Weights of a small mixture-of-experts language model, trained from scratch on English Wikipedia: 32 SwiGLU neurons an expert.
Below are experts of layer 4 (counted from 0) of a mixture-of-experts language model. Rows are named router (the router's row for the expert), down (a neuron's output weights, with its number) and show model dimensions 0-79. Each number is 128 + 32 x the weight over its row's rms, rounded and kept within 0 to 255.
Before each expert's rows: a language model's description of what the expert responds to. This comes from a sample of Wikipedia text that the model never trained on.

# expert 54
Vowel-ending pieces of Romance, Slavic or Spanish names and words, such as -e, -a, -ana, -ica, de; Sc-ale, Radeč-e.
router [ 59  99  96  44  98 152  83 148 184 177 136 138 122  97 171 144  69 103 193 141 103 160 119  99 148 156 141  96 107 131 109 162 161 135 169 131  60  93 150 108  98  99 110 143 205 133 172 128 120 147 118 130  68 163 109  61  63 122 135 143 145 150 146 136 111 135 139 113 173 132 125 142 109  69 135 146  92 141 129 127]
down0 [104 151 126 115 107  39 100 114  99 112 172 168  54 120  81 154 143 151 134 107 119 172 118 158  75 129 119 119 169 154 178 115  73 111 118 134 140 148 207 159 132 141 127 115 105 180  96 133 109 134 157 105  90  54  96 180 115 125 103 100 181 169 156 120  89 138  88  89 123 160 144 155  90  89 174 123 151  98 117 126]
down1 [148  48  82  94 140  61 133 102 135 119 154 123 162  96 171 155 153 124 137  85 141 125 143  68 125 130 185 149 102  91 104 230 130 134 150  72 194 111  80 140 128 118 145 107 111 150 103 136 149 114 117 147 111 153 164 186 160 122  60 177 148  90  80  75  92 114 185 123 138 110 112 130 102  82 118 146 136 123 120 110]
down2 [170 151 137 106  76 102 153 166 153 120 218  77 181 156 127 117  94 139 135 126  87 167 182 142 131 158 109 148 140 145 133 129 141 173  96  96 168 111 145 107 138 112 140 185 132 144  64 103  78  82 131 106 190 115 155 103 154 138  98 150 133  11 137 119 118 120 127  86 103  95 160  92 116 151 132 138 165 118 159 156]
down3 [ 94 140 168 159 114 142 140 118 131 146 135 133 126  99 159 112 134 153 105 134 171 110 140 120 226  85 122 129  62 157 126  87 122 120 171 112 140 159  88 139 137 189 116  86  96 124  89 188 155 101 109 107 158 156 155 153 133  81  97 126 129  66 165 121 159 132 168 131 182 102 113  93 124 133 125 138 150 129  97 106]
down4 [152 113 149 184  92 159  94 133 120 129  94  93 122  94  98 130  99 141 125 184  98 103 113 139 163  88 162 196 161 116 106 183 120 104 190 167 126 155 146 113 136 158 138  90 180 117  94 195 115  80  78 112  94  88 150 123 128 129 106  87 104 166 125 106 193 121 150 104 120 144 116 141 120  66 156  85 129 130 142 160]
down5 [137 132 117 130 106 111 142 112 146 129 113 144 175 114 129 175 144  74 117 129 138 105 146 184 124 135 111  96 100 138 181  93  91 153 152 149 146 112 160  95 117  59 119 158 141 127 179 155 152 153 134 129 193 112 139 124 162  95  82 147 147  93 115 120 105  64 178 141 147 144 116 143 122 118  96  94 110 157 137 124]
down6 [130 142 133 112  70  94 108 128 160 147 125 134 156 149 156 130  82 151 181 118 132 110 146 172  85  85 146  66 155 161 109 107 144 108 188 154 152 151 178 132 170 137  91 195  85 127  83  79 132 138 134 142 167 116 132  97 115 105  93  97  89 157  84  51 200 145 141  76 166 153 166 116 126 147 159 158 104  89 162 157]
down7 [ 83 126 157 152 148 175 134 124 170 169 167 134 181 122 182  99 107 117 227 134 122 189 131 114 152 100  70 103 110  83 176  66 168 158 122 141  70 169 111 142 118 134  71 146 190 101 119  92 141 139 127 121 136 104 142  82 158 101 168 109 147 140 153 146 151 114 134 176 103 142 151 145 121 144  74 141 109 163  72 157]
down8 [ 94 137 119 115  78  81 103 126 116 135 139 120 134  99  91 129  47  97  80 110 133 162 116 126 197 147 109  87 140 181 141 108  85 144 108 114 131  48 133 141 160 146 165 112 105 121 170 165 125 102 139  85 169 103 113  93 147  83  83 132 110 151 177 185  92 137  83 206 152 154 172 131 140 130 107  87 156 126 132 191]
down9 [119 110  77 117 103 133 147 145 143 182 108  87 175 131 122 109 181 178 149 161  87 159 118 137 187 136 186 103 219 170 119 173 124  90 125 114 177 134 119 191 109 169 145 176 123 126 163 124 136 132 100 159  84 172 171 123 164  91 166 122  91  89 166 130  59 142 116 159 124 126 157 183 144 185 141 120 134 116 103 113]
down10 [156 121  72 133 133 109 175 129 106 108 171 127 202 102 132  63 140  61 110  86 168 105 118 133 118 130 125 104 140 102  83 178 162  54  59 128 130 103 105  67 163 154 110 176 156  93 147 142 140 141 128  69 118  97 137 172 134 149 163 104 188 131 173 109 100 149 126 109 133 102 140 105 124 147  97  88 130 128 166 111]
down11 [ 84 164  89 141  59  89 100  43 133 132 166 128 130  57 117 122 186 136  79  94 158 134 204 132 139 145 112 151 111 157 137 118  88 138  98 102  72 162  82 119 169 129 157 183 121 120 116 110 130 109 142 130 163  98  85  95  98 118 160 100 167 163 156 113 149 135 182 123 115 123 145 106 100 115 155 144  60 135 173 134]
down12 [ 89  64 147 122 115 109 120 142 121 123  36 116 121  94  84 143  99 139 146 159 147 112  80 173 119 111 122 100  95  43 105 109  24 128  98 137 172 138  75 164 141 156 117 133 156 174 102 105 142 132 216 154 131 111 135 136 123 131  77 159 169 112 109 144 146 132 109 165 139 145 152  88 100 124  97 143  89 101 159 178]
down13 [170 162 130 181 156 154 102 135 126 168 225 166  62 182  90  85 174 146  77 174  91 113 155 121 145 137 159 156 109 107 107 123 121 107  44 135 151 183 102 164  66  80 129 102 118 203 160 130 121 101 141 113 112  68 107 154 130 155  97 176 143 125 153 150 143 120 139 140 142 160 175 120 170 165 102 125 149 156 113  81]
down14 [126 122 127 195 101 102 126 156 154  99  51  73 135 163  78  99 144 143  75 110 163 100 147 108 141 103  92 110 130 191 112  73 149 113 120 133 176 101 168  82 150 187 172 101  90 135 129 112 142 122 109 143  97 127 101 192 169 133 127 150 114 171 171  75 129 175 117  84 101 122 132 131 154 100 126 160 186 157 143 148]
down15 [123 128  88 112  67 111 141 105 102  74 121 120 164 105 113 136 166  98 132 172 143 122 165 116 118  63 165 105 159 174 134 147  88 141 112  86 115 168 141 123 138 174 161  70 106 166 145 158 106  57 129 131 157 117 157 161 189  97 119 152  47 119 145 144 146 142 158 118 123 177 151 183  74 130 235  89 134 175 101 110]
down16 [121 113 196 145 120 159 172 101  29  86 159 106 136 127 118 100 108 137 120  77 162 130 150  92 115 157 134  89 175 143 123 131  94 100 132 131  75 139 187 136 158 139 120 131 113  91  97 162 121 165 125  92 118  54  98 165  90 144  86 149  65 149  73 143  94 161  87 181 112 162 102  96 149  61 121  52 155 119  83 150]
down17 [150 113 138 134 134 140 103  67 173 111  97  94 147 141 113 103 144 145 190 153 100 183 100 173 167 121 226 183 179 103 127 137 152 168 156 144 116 147 129 135 151 150 127 127 166 125  99 156 140 154  71 131 180  96 160 170 157 155 162 137 102 178 198 136 113  63  76  88 100  96 160 134 130  90  94  87 171 141 178 162]
down18 [121 129 115  93 137 118 173 151 141 179 104 144 127 166 107 139 120  98 113 117 137 104 133 133 165 156 161  94 109 124 125 143 118 110 122 171 155 110  97  96 118 107 141 135 107 147 126  72  80 126  79 131 106 170 220  77 135 143 154 118 163 154 101 124 123 106 175 147 149  86 103 136 124 140 126 183  45 145  57  97]
down19 [157  97 153 160 142 105 121 104 108 152  97 175 132  93 145 101 140 192 137 112 119 119 159 147 113  57 108 153 108 121 115 165 125 163 165 162 155 173 160  87 120  45 122  67 105 150 114 136 105 127  79 150 135 116 118 110 106 131  79 125 176  81 112 110 137 144  66 169 168  85 124  78 110 108 113 156  84  90 131 176]
down20 [117 101 146 110 142 120  95 103 141 134 178 177 172 144 167 165 101  82 146 103 125  50 121 171 173 137 120 220  82 114 138 167 147  97  41  85 117 145  96  96 105 151 113 104  89  98 152  59 107  38 165 120  92 128 150 132 128 158 180 151 117 102 136 139 109 122 143  93 166 172 141 154  75  96 168  90  98 102 173 174]
down21 [111  66 103 133 171 112 164  61 114 149 152 160 120 110  70 140 145 112  97 121 111 101  62 100  86 175 115  98 114  98 132 142 114 147 142 142 126 131 124  84 106 131 127 124  71 123 156 118 125 120  65 215 112  79 143  80 138 190 118  97  66 137 145  30 158 100  96 131  98 113 203  75 140 124 124 160 159 171  73 108]
down22 [110 178 112 116 134  95 197 141  80 132 126 154 116 132 143 109 120  90  93 142 161 171  95  55 141 158  88 142 181 110 160 164 117 152 179 137  97 108 130 147 183 167 146 100 154  99 120 112 134 150  93 149 157 105  87 137 166  79 199 121 146  64 119 101  84 136 142 190 195 136 154  97 162 104 123 132 145 109 148 166]
down23 [110 140 162 190 179 130  93  56 129 112 127 108 148 147 123 128 142 165  96 164  70  96 166 101 139  94 164  87  83 146 160 144 135 140 126 144 155 177  67 186 111 132 153  91 108  92 139 162  87 123 166 193  86 135 150 152 162 133  95 136 171 143 130 113 132 109 141 174 101 152  84 109 178 116 169  99 177  68 128 119]
down24 [175 162 149  89 107  52 202  91 134 141 126 119 108 124  79 137 197 108 110 101 193 164 142 131  87 174 127 118 122 134 141 156  83 153 175 170  67 132 147 127  89  57 115 169 117 138 122 167  71 160 161 141 131 125 131 126 149  78  77 121  81 144 136 133 152 176  92 144 151 151 159  82 105 142  98 126 147 101 157 132]
down25 [153  86 162 125 160 112 136  91 145 152 109 139 116  72 109 149 146  78  89 136 160 112 152  56 156 186 158  78 176 117  86 125 166 141  77 145 171 114 213 104 143 158 137 105 174 135 132 105 113 107  82 125 136  68  83 106 156 108 174 148 114 179 184 120  95 126 204 135  94 101 136  92 172 141 171 151 129 107 131 108]
down26 [103 147 153 112 169 109 128 118 157 107 138 151  99 178 128 175 158 155 109 132  99 130 113 100 150  64 124 110 151 103  93 127 151 127  71 135 122 106  62 169 165 107 147  77 117  69 116 109 110  92  53  96  72 104 153 106 177  97 138 139 181 181 136  61 151  91 166 161 129  86 122 131 107 112 128 139 180 122  80  60]
down27 [ 83 151  91 106 108 104 166 194 107 145 132 113  85  78  96 124 144 100 159 165 174 150 143 127 140 155 141 175 114  96 173 116 113 130  98 113  74 158 105 124 105  97 100 191 142  38 104 104 126  69 117 123  83 131 109 178 120  95 123 131  48 116 200 135 101 184 127 139 125 110 129 130 111  70 150 116  74 172 127 170]
down28 [153 113 163 149 171 136 107 161 182 152 157 138 133 155 154 127 161 128 114 150 127  77 144 144 151 173 114 119 145 112 179 114 162 118  86 153 172 136 106 110 130 226  94 120 160 109 169 150  80 123 160 154 151 140 165 110 117 127 118 136 142 180 141 138 189 149 139 185 176  89 126 155 148 157 161 100 129 181 141 153]
down29 [123 110 115 118 108 126 205 123  85 162 114 131 130 149 131 137  61 142 154  95 125 108 134 128 137 104  92 146  68 124 158 177 119 156  72 122 119 131 175 152  97  81 121 140 131 106 125 129 109 116 115 132 120 140 169 101  91 106 155 113 143  35  69  51 165 101 164 142  89 132 152 100 108 156  56 158  86 181 121 116]
down30 [137  89 131 128 158 141 123 127  72 164 146  51 147 108 135 100 135 130 126 210 123 169 106 102 137 127 181 111 149 171  91 121  70 138 149  67  81 163 103  97 152 162 137  84  97 103 102 190 145 189 144  77 136  97 136 159  89 152 168  94  71 164  79 141 134 149 134 127 114 166  70  99 131 150 119 194  62 156  80 170]
down31 [ 80  77 162 144 126 105 117 104 149 141  83  92 153  76  80 128 125 165  99 207 152 165  78 174 147 171  81 135 106 125 111  95 106  96 162 149 128 170 162 145 209 150 124 129  90 100 116 147 106 155 151 125 131 110 152 162  68 140  95 105 142 180 141 146 132 148  99 127 120 159 104 151 154  61 145  83 139 190  66 187]

# expert 13
Whole numbers in table cells, dates and counts, such as 13 August, 532, 76th Precinct, Top 100.
router [ 95  95 150 151 201 100 151 110 141 116  93 143 182 130 110 134 112 121  97 112  44 121  81 113 112  74 120 106 124 127 108 122 117 166 222 116 130 127 183 124 152 119 143 140 144 132  83 138 127 138 131  88  75 164  81 154  96 149 122 187 119 118  82 116 172  90 131 134 112 141 137  77 134  51 101 136 131  49 106 135]
down0 [ 91 100 162 154 100 131 113 138  66 154 153 185 140 135 131 107 103 116 132 128  82 119  88 123 181 146 174 151 132  69 140 146  85  89  88 145 113 147 131 166 143 180  97 147 157 183 145 139 158 152 138 155 121 152 130  66 144 122 163 114 142 116  98 153 160 193 149  88 154 103 112 139 103  67 136 172 117 157 103 139]
down1 [161 117 138 125 148 126 120 167  96 130 184 142 126 144 143 139 143 120 206 151 118 111 163 151 168 171 133  96 146 152 110 116  87 130 197 161  94 160 121 136 139 148 160 117 103 132 182 153 149 129 157  62 120 175 134 172 142 106 119 218  96 110 136 115 135 170 103 141 165 139 121 115 151 118  83 163  71 110 182 123]
down2 [151 181 102 152 120 118  83 196  86 144 162  66 112 117 158 147  88 113  92 153 186 168 166 141 132 120  80 133  74 160 109 106 174 200  64 139 148 112 142 119 149  84 139 132  72 199 165 157 153 132 112  82  92  87 102 115 165 133 134  92 165 110 164 162 103 100 132 140 174  98 151 134 151 121 118 116  93  98  94  99]
down3 [155 154 173 124 155  86 125 111 130 165 182 130 161 100 153 175  80 102 106 110 163 180 154  72 158  76 148 109  97  97 125 144 146 104 113 162 132 134 176  67 121 110 128 126 143 121 120 105 127 122 114  56 135  93 189  78 104 139 104 144 167 174 119 103  79 114 105 111 118 155 115 173 142 111 192  54 117 132  88 118]
down4 [118 101 176  84 145 103 111 121 149 185 129 108 120 173 166 183  99 153  99 136 113 162 102 132 126 135 139 135  78 131 138 111 161 157  98 119 126 127 108  88  71  67 141 187 140 108  88 127 151 116 113 126 159 123  94 120 109 122  73 111 122 131 158  77 102 109 121 114 125  99  91 109 135  50 127 134 114 137 112 165]
down5 [136 116 176 132 125 133  78 187  98 181 134 154  94 174 141 125 138 194  67 123  76  83 139 137 113 141 103 146 141 133 122 170  86 146  94 132  67  95 115 124  72  97 160 116  72 107  98 139 117 129 115 117 108 147 152  90 125 124 118 174 188 143 153 129 104  87 186 107 116 162 158 112  88 169 181 128  85 124  93  65]
down6 [159 138 147 121  86 114  99 168  70 115 134 132 136 103 145 108  78 148 173 114 144 108 125 136  93 114 180 162 128 196 145 123  94 121  87  89 144 157  98 141 168 128 136 123 179 120 145 131 135 108 124  82 118 159  55 118 130 103 152 128 160 162  90 234 132 123  93 115 117 182 115  81 209 165 131 122 119 111 122 177]
down7 [124  87 142  90 172 134 133  95 139 116 193 120 141 165 138 131 150 101 105 113 133 143  74 179 110 115 139  88 150 145 149 167 124 146 163 172 134 107  93 102 114 195 119 114 174 148  93  77  96  90 151 166 144 159  96  94 147 100 159 122 174  98  98 130 212 133  95 109 114 151 145 162 100 148 112 152 111  96 158 118]
down8 [ 84 174  74 140  85 128 100 132 129 116 103  87 139 149 144 143 147 147 108 133 116 121 140 140 132 156  95 158  75 129 127 171 113 143 144 133 147 141 151  92 154 114  89 123  76 161  92  54 112 136  78 120 141  97 101  96 123 167 155 147 102 134  93 129 161 181 137  69 132 165 187  63 169 137 132  91 126 123 171 220]
down9 [136 170  88  90 180 131  73 152 134  90 110 149 175 162 149 150 131 135 113 100 116 191 164 121 177  99 129 144 152  91 123 121 117  60 186 114 107  85 106 113  98 125 132  94  80 121 131 114 168 143 119  88 133 152 155 235 126 194 153 179 145 116 201 116 135 205 141 118 132 149 112 138 124 175 136 139 153 164 116 141]
down10 [ 85 129  74  87  93 153 104  85 132 116 130  89 194 132 147 118 146 117  94 136  82 135 126 147 124 159 149  93 151 155 124  91 134 117 162 116  98 141 161  96  95 153  99 108 132 151  83 146 203 122 161 130 151 114  62 125 117 114 179 119  90 144 129 134 124  50 152 139 158  83 104 137 128 149 208  74 132 123 105  82]
down11 [123  73 169 124  58  98  92 155  79 145 127 155 107 159 115 143  91  97  94 124 129  89 170 162  89 130  74  71  90 105 118 119 136 178 113 192 135 130 125 177 128 166 148 112 135  71 169 132 197 123 167  84 107 128 119 130  83 119 108 154 192  63 152 132  78 105 155 108 131 125 165 143 138 139 118 128 131 165 153 130]
down12 [158 145 130 119 240 118 161 107  86 129 123  95 116 129 184 149 127 114 155  74  96  83 161 148 116 111  94  94 193 113 185 140 140 169  91  51 137 203 151  74 153 130 148 134 149 124 148  92 117 136  98 102 140  97 196 172 118 176 150 198 126 160  88 143 122 143 107 107 143 129  90 169 155 129 140 167 123 165  91 143]
down13 [117  77 109 202  59 142  77 123 134 162 116  73 151  92 104 100 151  71 150 141 153 196 107 122 176 176 115 152 132 148 108 157 126  94  82 124  62 165 136 154 125  94 135 188  82  88 130 154 118 173 168  99 106 164 124 121 148  93 128 125 136 109  97 111  88 152 146 124 116 201 134 160 141 153 111  57 114 150 175 163]
down14 [130 130 140 123  94 131  77 138 177 155 141 114 108 155 123 191 162  88 126  93 109 116 117 155 130 120  65 118 141 154  93 147 142 177  87 125 179  99  62 196  66 106  70 106 109 117 108 150 136 137 111 136 107  92  91  99 137 197 174 141 173 150 135 110 132  47 111 147 146 136 120 141 113  79 121 160 184 113 153 124]
down15 [138 147  56 126  92 140 114 129 144 147 156 133 137 137 141 160 152 139 152 192 126 158 159 177 178 139 167 124 114 180 127 122 115 174 144 116 228 200 188 159 103  87 102  66 124 172 135 102 110 131 189  92  98 104 100 162  73  76  89 146 179 133 137 105 105 117 143 127 118 104 119 188  94 189 159 123 127 170 167 109]
down16 [227 164 123 128  95 115 114 134  87 147 120  93 103 116  86 108 174 127 165 160 150 155  73  60  85 153 159 120  99 122 128 200 148 100 195 112 138 125 141 110 132 186 144 141  88 132 124 157 166 200 128 116 116 145 147 125 123 118  67 105 115 118 113 177 105  97 172 119 152 140 114  99  80  90 107  97  94 118  78 102]
down17 [ 99 111 144 115 175 149  81 212 149 123 136 149 126 111 104 139 181  71 118  96 145 170 165  75  90  71 164 124 150 128 108 120 147 147 118  79 101 136 129 125 162  86  82 139 122 158  82 193  83 124 192 129  44 149 153 121 126 179 136 104 131 105  62  90 145 150 150 122 163 129  90 203 158 135 164  95 128 101 108 168]
down18 [119  94 173 149 130 152 196  97 142 172 138 129 147 175 109 116  93  92 154  70  80 192 145 154 167  75 137 114 120 111 127  96  90 113  83 118 113 111  93 116 140 115  84 118 120 114  93 162  84 177  75 131 134 132  95 176 145 140 115 158 114 123 148 177 103 130  99 114 124 183  51 153 143 116 168  76 171  99 147 151]
down19 [200  74 118 104  99 109 116 157 156 129 155 193  96 105 142 178  99 108 124 125 124 158 192  76 108 115  92 125 138 109 126  93 146 161 122 128 136 144 131  82  86 114 121 117 163 142 134  77 141 130 118 135 138 112  56  91  93 147 113  71 141 119 106  91 182 128 104  78 113 179 183 105 178  91  80 180  97  95 154  77]
down20 [206 119 133 140 102 152 171 176 158  90 143  95 106 120 151  79 161 181  89 166 110 123 153 155 145 112 139  23 120 101 118  49 124 110 121 147 189  97 139 122 156  65 123 126 105 128 166  70 133  94  89  62 118 145 101 203  92  84 105 144 132 108 127 147 126 107 144 100 117 124 144 142 118 122 119 154  99 118 145 135]
down21 [155 127 136 127  98  87 123 154 131 110  68  61  97 146 172 183 113  81  78 127  97 135 133 169 188 155 165 121 169 107 121  99  93  92 107 153 164 130 106  95 117 142 133 167  98 137 140 102 114 121  96 142 162  53 134 186  97 149  97 126 132 113 155 100 134  88 165  93 117 106 118 101  91  75 124 171 195 121 163 144]
down22 [144 157 137  58 162 123 152  86 121 139 117  93 144 183 178 106  80 142 142 148 145  69 118 110 169  92 118 148 227 114  86 117 202 156 114  81  86 148 113 123 180 154  89 117 158 174 150  82 175  71 103 158 121 105 162  81 180 133 142 126 176 156 115 105 128 145 151 156 115 138 127 150 130 106 173 111 172 136 130 218]
down23 [ 59 102 116 141 156 114 165 137  84 140 131 129 142 141 143 129 201 140 135 185 156 112 173 111 145 175 139 122 158  87 111  95 130  81 181 138  98 196 146 118 182 119 160 133 139 165 153 122 149 147 108 126 118 149 146 162 143 129 109 143 111 198 126 151 143  90 119  90 127 159 183 121 130  93 125 184 117  91 104 104]
down24 [172 102 133 146  70  99 114 177 167 147 114 122 114 112 118  82  73 225 111 116  81 153 152 141  79 116 141 134 121 104 149  78 111 137 123  68 135 140 113  83  57 102 145  99 134 121  89 108  93  70 130 126 148 108  66 159 172 136 118 107 137 156 199 152 155 130  90  97 161 104 135 128 103 140 159 168 118 148 121 131]
down25 [141  92 112 122 142 153  81 131 105 162 116 125 128 205 130 203 153 116  94 173 150  88 181 124 117 143 133  97 140 110 220 100 148 208 113 118 121 159 101 150 117 130 206  65 160 125 162 106  97 177  82 123 145 119 182 158 132 129 155  93  92  70 120  82 115 112 144 136 117  87 130 119 122 127 134 111 171 108  86 181]
down26 [106 121 110 130  99 140 203 156  97 123 108 121  94  92 114 139 143 138 130 224 117  90 137 159 159 196 130 163  69 121 167  73 121 150 193 146  68 150  83 114 121 152  68 176 108 129 104 102 109 130 131 154 153 100  85 147 110 117 153 148 103 108 129  98 123 218  91  81 183 176 132 128  79  76 119  91 193  38 129 134]
down27 [166  90 140 108 166  97 134 113 122 110 140 215  88 141 167 140 133 124 155 104 115 122 144  96 178 228 141 134 119 176  66  19 105 124 104 166 151  95 102 137  74 149 136 113 157 147 159 161  64 153 123 132 130 143 137  47 143 168 170 118 114 155 144  69  57 125 108  55 156 104 101 128 128 117  93 159 128 175 110 128]
down28 [ 82 107  85  92 114  90 114 124 106 112 105 159 122 142 157 104 151  69  51 132 123 126 132 153 153 133 142 164  93 178 111 113 187 142  96 107 162 115 111 124  96 118 173 121  78  88 151 107 153 119  77 116 136 147 106 132  91 130 117 133 196 191  85 165  79  89 111 121 156 161 135 213 137 102 126 110 124  91 128 209]
down29 [107  89 152 160 138 160 147  73 115 197 117  73 101  81 127 182 196 138 119  84 142 132 123 103 121 122 189 163 102 106 127 133 203 113 107  45 137 147 116 135 145 152 120 133 173 159 148 138 106  89 174 124 132 188 164 101 149 160 133 157  89  92 127 117  83 145 116 114 127 134 113  59 111 109 146 120 116  96  55 108]
down30 [129 147 103 175  65 110 115 118 104  95  70 117 103 100 141 120  72  78 114 103  87 131 105  82  93 110 139 143 142 111 162 134 149 110 176 112 104 191 158 149 156 131 128 132 147 112 131  79 142 129  80  88 135 135 103 172  66 178 102 116 126 143 120  97 155 134 129 153 206  49 113 149 223 128 130 109 132 139 143 128]
down31 [176  73  98 134 204 185 153  98  99 142 132 103 166 140 106 145 164 123 113 114 151 158 191  87 134 153 135 157 127 173 167 122 117  90 162 101  64 132 143 146 153 158  92 148 116  97 184 110 105 177 139 142 129 117 121 133 126 172 150 151  86  96 121 125 172 128 134 168 133  78 127 191 118 143 149 184 100  86 162 115]